config = dict(
    num_hidden_layers=14,
    hidden_size=192,
    n_experts=32,
    experts_per_token=4,
    d_expert=64,
    d_shared_expert=0,
    hidden_act='geglu',
    moe_layers=[1, 3, 5, 7, 9, 11, 13],
    router_score='sigmoid',
    normalize_top_k=False,
    routed_scale=1.0,
    balance_loss=0.000591,
    balance_bias=True,
    router_noise=0.3,
    init_std_router=0.0116,
    lr_router=0.000677,
    num_attention_heads=6,
    num_key_value_heads=6,
    head_dim=32,
    vocab_size=32768,
    norm='rmsnorm',
    norm_place='peri',
    norm_eps=1e-05,
    positions='rope',
    rope_theta=10000.0,
    rope_fraction=0.25,
    qk_norm=False,
    attn_scale=0.177,
    tie_word_embeddings=True,
    parallel_block=False,
    extras=['capped logits'],
    init='uniform',
    init_std_qkv=0.0346,
    init_std_o=0.00654,
    init_std_up=0.0346,
    init_std_down=0.00566,
    optimizer='muon_variant',
    learning_rate=0.00349,
    weight_decay=0.06,
    lr_head=0.0193,
    warmup_steps=200,
    schedule='wsd',
    decay_fraction=0.316,
    decay_shape='sqrt',
    final_lr_fraction=0.02,
    batch_tokens=[65536, 131072],
    max_seq_len=512,
    doc_mask=True,
    train_tokens=595600000,
    max_steps=6145,
    dataset='wikipedia_en',
)
Below are experts of layer 9 (counted from 0) of a mixture-of-experts language model. Rows are named router (the router's row for the expert), gate (a neuron's input weights, with its number), up (a neuron's input weights, with its number), down (a neuron's output weights, with its number) and show model dimensions 96-191. Each number is 128 + 24 x the weight over its row's rms, rounded and kept within 0 to 255. Numbers have three digits each.
After each expert's rows: "mostly gets" lists some tokens that are sent to it at least half of the time; "gets" lists some tokens that make up at least twice as much of what it gets as of all text. This comes from a sample of Wikipedia text that the model never trained on. Tokens count by the router's weight.

# expert 15
router:152156121109096159143131150146126075119124091094105127112092121133108153137080127140134104114148130098107104104166120143134129167183169132123152118126104124127092118130123156189134088133142124160161120084128140139125123149117124140118158114167096132074105142086107143115108148136140141154
gate5:114134147115139139141102087129104117163148100123136117080130183106111115115135157154126126097110127115133117132140147160139095142144128146109105150103137151121142108179144160137127101092137140106138135102173102100091104112138121112133132119118130070126136117143123105157150137124141160135
up5:125081096097066162163114108130171179130159115112121143118120110135109137091083145133113093102124122087083104103151146122140140118149146129091164148110134161139084107123080098120104136156107089141143134163110131105121143127130120126114100082161138140178105114102107128161123101143133133137
down5:143139126146126114157126097117118113097134126145159148101114154083138112148135118165161128102132136101116082096119151163151134116185151138073150153146170153144115135141129072110131088133145071165136074126122138099105167162146105152128152109133121151067131144088145079157090134141126115162
gate6:136115141131103178113148117136119121124121133151135111165125121096138151124147126121132118128122122137145128142125133158120114128139134105138086123114166133120122147129143125127168187108065124116138120147100113129126155136039078110117144131125139094111141130110145127107116127094167106118
up6:127153147091135118117113152109118111121143130172154064151139153110079139061127150132113134088101132140159176147139070105122163149156118115127118116101164120088139118103113151135112116155147112188127145080133096121121118111104183120124121132120140102115104125150143150156142140124198115141
down6:070170134101111131117133128159144136140120158116125092133115143099140085138144129106121108124140089147089128124129132083157120081140118107139114169128162102142098143181155118159112047162118140120146095105128139113138105124137188146136116133045092140092127141117117110138094147160084130118
mostly gets: "|", " |", "=", "|---|---|---|", " December", " January"
gets: " |", "|", "-", ";", "==", "==="

# expert 3
router:116159164116086124133100104129141142108150151083101087162140108137126136110120105131115092131108116126092124128204121156142144150107123153111149098127120142124146150129109115112080099156090165105130115065094130121132145103128123131075129183160094130063141092165144134162154122118138132093
gate5:099135113107123150125118118159132112151135139161145148104136093127131148105161160131138108171116132107143119139144142116107133117105128172145084127165105092151143117108141116129163117114143128113114108082131164095112101122110130122111116136161138136120140072104145159144106094165108142130
up5:088141136089114121152132116167092103134146160107164106112173093137149131128141118100113137158145119101139151217140110143108121112131123111141116106174127107139126029141146131117119131110109150139139125137121148116118135115125133093168113125151121143092132109139117141151135146092133084135
down5:155099094148130152133118134092145100161116163132149090075128141130154125112121117130137144143130094146160161113111120154123146112092152092128137118142122137128112134137147119151109134132141187136149135131100131129145168123116148141122150095180159141133135162150095185142092102130052128124
gate6:105133120116091115156148098129111186137139144133101140119117136121156109113104174141084096115127116120118095116133187175122125089173119154102170123151148123088136109136105151096107131139131113143165144152102121084104137081140081134136133121118112108094173140139116112132139091107154116116
up6:111132154116099139123120104096156136145129115113137124102135155132127152123102114098125107098108139166104161097133164121169104100134142122137165085146174150089109133147087095158129114125119114147120119132101096130081107117132082137139125102114094132120133134129174137107131097109134106113
down6:110142120160144151118120123120129143072159128116167108140144140150145124120142143116066114104113105121164151126091108110124120137151114140139098131147105126102052167142128116172169153127122124098105188101154126130113172134160141116136134159129138133122128132168099148136079103165123110102
mostly gets: "°", "′", "″", " MPC", " JPL", " −"
gets: " ", "1", "0", "8", "5", "6"

# expert 6
router:136132075141076130156129100089119146136190106118146080162158052113105131145104129078132101062115097101123102131174153131121136111137115150143138103162131156126106073102122131153177099111046161126124156094110128151117118121162117152134106111127127136151155127102144130092140127112157129146
gate0:104129128111108109129121131082076142086121146156145129191150105139149095140140113153138122117165124114169159086156113085118121140110119141109138110133136107151147129142172112100145103132145125105135169134096123143146178133160142176178140148132131091158120136141101189100163108099135088130
up0:098153109132102163130096132145122134111141129140127175164148117145124153119109114089174089099099138119096109091155145077106079159147175123097125129116118098102106130144120152138132085148102113143123157134144131114175127130123108134134072160164119139120129074102161143101177115153144082152
down0:125144144093132104088146135083126110180129131128091106094078101111092123131094149151112148165147134127113131176123113131124107174147135158127106163094138116147104118131138146150132138141098126148116144094139110098142133133184138122145123116189123087140143097160155122157088107137149110124
gate1:170163117147119151130115141131141142153136148136148147102120095113060152121123127122137135138126097097101107114121127132125137125146161115167118124158122130186118142134127143152130088098125155143178130078107120146143145112103074136141166159187111136156123161093137129106177147127148113099
up1:094133158136135108117100169119156133070088138129113093109119127141124106084127109151113136101089153154094130152162112060116116113139115110130139112113132130129121128130142127160103154137139124164144148127099192112124208106111107121134151161137069100111132087173146124088111127131098135096
down1:107132142131135128138091142144145127128155136124122077114141169142170106099104139106112148114148114158186074133095103099139154155157124116143117144084113113126166147166102112115147128138139165156132101153104088137172106089092120161156109130092136103152130125105134145122138151103196103134
mostly gets: "1", "2", "\n", "9", "0"
gets: "1", "\n", "2", "0", "9", "3"

# expert 5
router:142129109105099149113121154126131082134106123134093140137153067137112141127086106147123076143153123120145092177144136100139098154142147147147140102150131151082109143132127162143103126125122113121147132081102101116164100124105138171110130159149119105108108151095124100126123152148162148154
gate5:129123124093114143126105149134158147099143123149136132119166145084136093137141088155107115125178127189134134139127084154100130137136070105088121134097147154112157115103141125122065138115128132130145105120104122138135121077112160093156143126116085114116151128142123086123136122063091145137
up5:139103110129125146099120151153128129146156114164124096113108145088129131147176144144108104107135150073097171129130113129168143142170080162115116119119161113142185130145168100081073134169122170141135099100137142114145123125103079103128097146136110126115089159155144106173126115161118090127
down5:138126143146132114145140183151182135130098140101129137120096145118126100156142092129119112128105144119126120128106109127119147131154132161139104112120123164109116122104164117132108133111101100135111146140137154130128143075125149099134127095113152126167109133167138088125127112158141087084
gate6:113151124144140166147094123148106109122129108131124133128162087143111114117124152095149138141120108060122142121103152098150098156143118124145118151131159158121168151141112132138160106130112122129131157093118128126177083176091104140135151123125106121119158164127125137173138133141122134097
up6:108148104150129086091081071171140121120128125136153110178141093126124139134094139107133180128109115111145126154140144109140095168125120122135125106122170130149142145135113126138124126130124102089080162121068143089184143140111141157144115124115125138133085159122135139147154115122142132090
down6:117123153124113162132124157156151137119121157121164092139141126137119119107094141094149119087113092135107089141089113120139158141114160124153162151128110119123137137114128107136089137111117102133160121121164124106153160115131140213099106121116120164099146135135134104092078105142135177135
mostly gets: " |", " ===", "};", " —;", " MPC", "|---|---|---|"
gets: " |", "\n", ";", "|", ")", ":"

# expert 20
router:143102136118080145108110122136125143135108148129152065124143060116112115103100108114109119141149136145108151156179076153121146164122176125157123100129132136123132159117151131129163128130110178141133109064152164108109108125127142113111128138143085144097125119103098129129129122167115098140
gate5:123118183115138077111137128134102123169104136125127127155150135130117151106092127148141099118133143143077099136122101122153121148113116153152110127128157148142135119142130132168058139104129129129163125114111120134085141101158131099124086159132113176166108101111128114132127178100110110108
up5:165144090075105154132095108197144124117141182100135139120115112161096101124095146157131122117152155137065117100162141130121133150171151117103115137120129162113123105133122109142118162155095192138148146136183150134125148136113152093117139140165119049106151155143086144120091111133112141092
down5:143119094094143109158078111126138140129124172168133147119114120164132144153137166145104134156127133139115131152162160121115136181121127127089120142110144118112125122145140127137136117129136149106110097100114091152117123130103123110141117123032106139113100148137075130174130126118138111108
gate6:146172153105084184127158186119147141144146113101130096152144118114134153152126137109118133122115156121080153114155133132062148145147115105156119094130141147096140162146138107147143124137111124126133139108128088137121113089138099155079146109142081138131139138104103124132150107165144126111
up6:137118155135090093148153108116150155069145147116132109112132134122146142127104101153077134146142118153116106120118100138118119130139093088148116174133138111114157089130103107108151141087120149116135158107088118126110091134116114125086084168152133067146134138183135127074112119162127157098
down6:163119102112145136115119108125115202135098123145143117156107118102148130133120119157148130156124146079147134159157124123124159111109093133105107150117159138155116163136099152139072141115139106140087106084121142120108139109116152145121124109173142079140143146144125131131070126138143123185
mostly gets: " six", " five", " eight", " seven", " UTC", " nine"
gets: "0", "1", "2", "3", "5", "4"

# expert 28
router:156132118154090156137136149119121166080181131159131064106152071117131136109099101155123151115110093144133158105150144102124131139141142133108126102115112126106118117082138124130137124123040154117133147066142164150126112109143136148123118127144121146115140111097100126090147146135146101158
gate5:125148184101149101108130177076110110116139143097094065130122136137147095141133095151162190121138113133117132131125136112082126119147151155119172114150126132112110123142134135103114144166105126121118151116104111155193159132149117153136139151125125151109139115145126157147135136125090098095
up5:112142138106095153133081085125128108099154106154130137161130140128132143120147141173134105137111104131143124139108159099145180171119146136153113116109155113075127130113160137126117112172137150145137109090123135147118143113140125127105144137128098110113123166081086139131123094202113104112
down5:131120138112139152122118114109118110114140146138140152155113115133143110142138100143134114169105105108139094109150081109151101105140120123118119136093162118105100145106149156166135094127116147121131105130084101126122130084087144103120159132177115123062130138164102124136164130160100134134
gate6:172123136134140130127098123110146191128109079135135143124138107120092130127133125131117122102092101145104134140135140096179086096146116123125119099111110116099143101160128121126099132131086131116101128078120117117146147096165082134095140133123116164122139114152112148121153146142107128108
up6:098145106106115110115095121128140102055131136171104134100135132167128112100143126141105166144098136112165148121142148112128105147101119106095152161120191149123125121131142154109120126135074158109143126112156136104126112128150134120118115126158109113109107125127078148154152079164113105108
down6:148120174151124093175091140055137103157174137155158133089112146113144125140164133148124120079138116145118128145125119124156145099114120113129134131158145160110121145111133107124171134143169095154145119147109144153129145131145100119130113127107119107119100125107111126119127107126119113109
mostly gets: "1", "2", "9", "3", "0", "8"
gets: "1", "2", "0", "9", "3", "4"

# expert 1
router:114131108099112132102153113128117085129179156155113122131137079135139146110134103129132079165121123129132102084201101125131155124113130129135114150158116149156132150128138116147144122165097158101151155059107116129187112164082134118130144112132139110116162124147156108193148140170163141112
gate5:112131134137072099152123134130127132145110124162162136141141093117153163115107131180107141105145139155128150131119124163108148138134136148157144140149161130135110118144137061136116130159158118104112110097115164101104114167113133104165125127096162145132113149119145142149128101148143108132
up5:174105135112128160127088159102116134147167133121078135062119132157133141078125096120135109110103110123124111135132113135130161137200098143138148110097114125148143110147118097117166154153145078133108143089095127101090142160134100083117136106093143089131094138145112114134157134132146126125
down5:112100149113123073115151103122162080135165093098145131125148097143093091103152142167147133080162135193146148144150135108122073108183130122132116151129120133159137088119178136131058149099105102120130153143140118179133128176121116129144105160081154153140154160124136133123137140129099089123
gate6:059088112153145109162096186123129130169113137102126161153127087156119170128102117149147116166075120114126073101153120136128162121119115164136125150109109126159131140166160125154149119119115156146128133124093166122187135086110122121097142179186117125105132106163110128132121073163123133106
up6:151176143145107148154100144157116093139115113118102148133159143151144129101125137178140144141080130149125157138134126145129079122129130119185149139137148127068139100137131151131108103159148106149120117126163144152084153113124158110107115111126123095164126109145108118127102167127144155186
down6:106156111120073048113120129116134123128122107173124152131145125132160162080133119161149137128137130131129098104150137103171120146131128131171108173100119138145156116119131136195151103107177106137117147103124130108122153095136133154126108118102129123142134099077116118119210187132129125123
mostly gets: "′", " ", "″", " September", "born", " October"
gets: " ", " (", "–", ")", " /", "′"

# expert 19
router:149110152129053097124158149117110072163154111093103123152120081144123105103113105126095046096143120138137133101178111146130136137117128125129128142113099127106100119121137101126154107141092124115122132094120117154118120121125130114123092128104149127111167103166124144143126134101161143131
gate0:139101140151175122136168104104085133161150119149132135133132136176098141122139139159123114105139106146160152166151126133121129143131121136168140141146137111084157076096143114152113178107143174143099117133169144123161145087128139141156108116107104146121176095189095118135082134110174140116
up0:108155106124155098141141095144133096114110194140161155107129127107123145110129124103153152123127127129139142127093150121153095195114141091098140150088166154172094126134115147108128168118148084089148129130145110126155098098126097059137130136178127134151121135086148111138166110127117116121
down0:140101134143145133169120116091095124113146116139143136141100147094121161134158050153097157096099153147128131212118130155122131140145094123134126117144101121084127146095136131134141144131117109137128117136146089132117172177138103143131149114167113132134126169166112114102134129081150152108
gate1:077107141133081141084167150151138131179129164142161129151089130094119174095137113121113129139168117137149096124122132152129143108146112143077139105113153182159105114136067134172128141132140144119077100122107115134124108145116171146129168124149135102148095069131132127110123148108181137107
up1:112091108130145153090125113129136116079135138119126095122122143102148105152131158148127080078101121109170118150124117133117113141112101168171090157090133135129104140144115159142138145087134151090129136114158079151113158110130096110114078112114173132114109150168131128110134122179103131143
down1:138102107146102114130135089124125163134130124095138077168145124124098145097110129127166145132151168153122147093140130143125121097148123140116113110153093122106141151123160105096159138166116174116131124184128105138161110157154088124164183092132135148103159132088114124158141152147140104170
mostly gets: " (", " ", "–", "/", " \"", "("
gets: " ", "-", " (", "–", " \"", "/"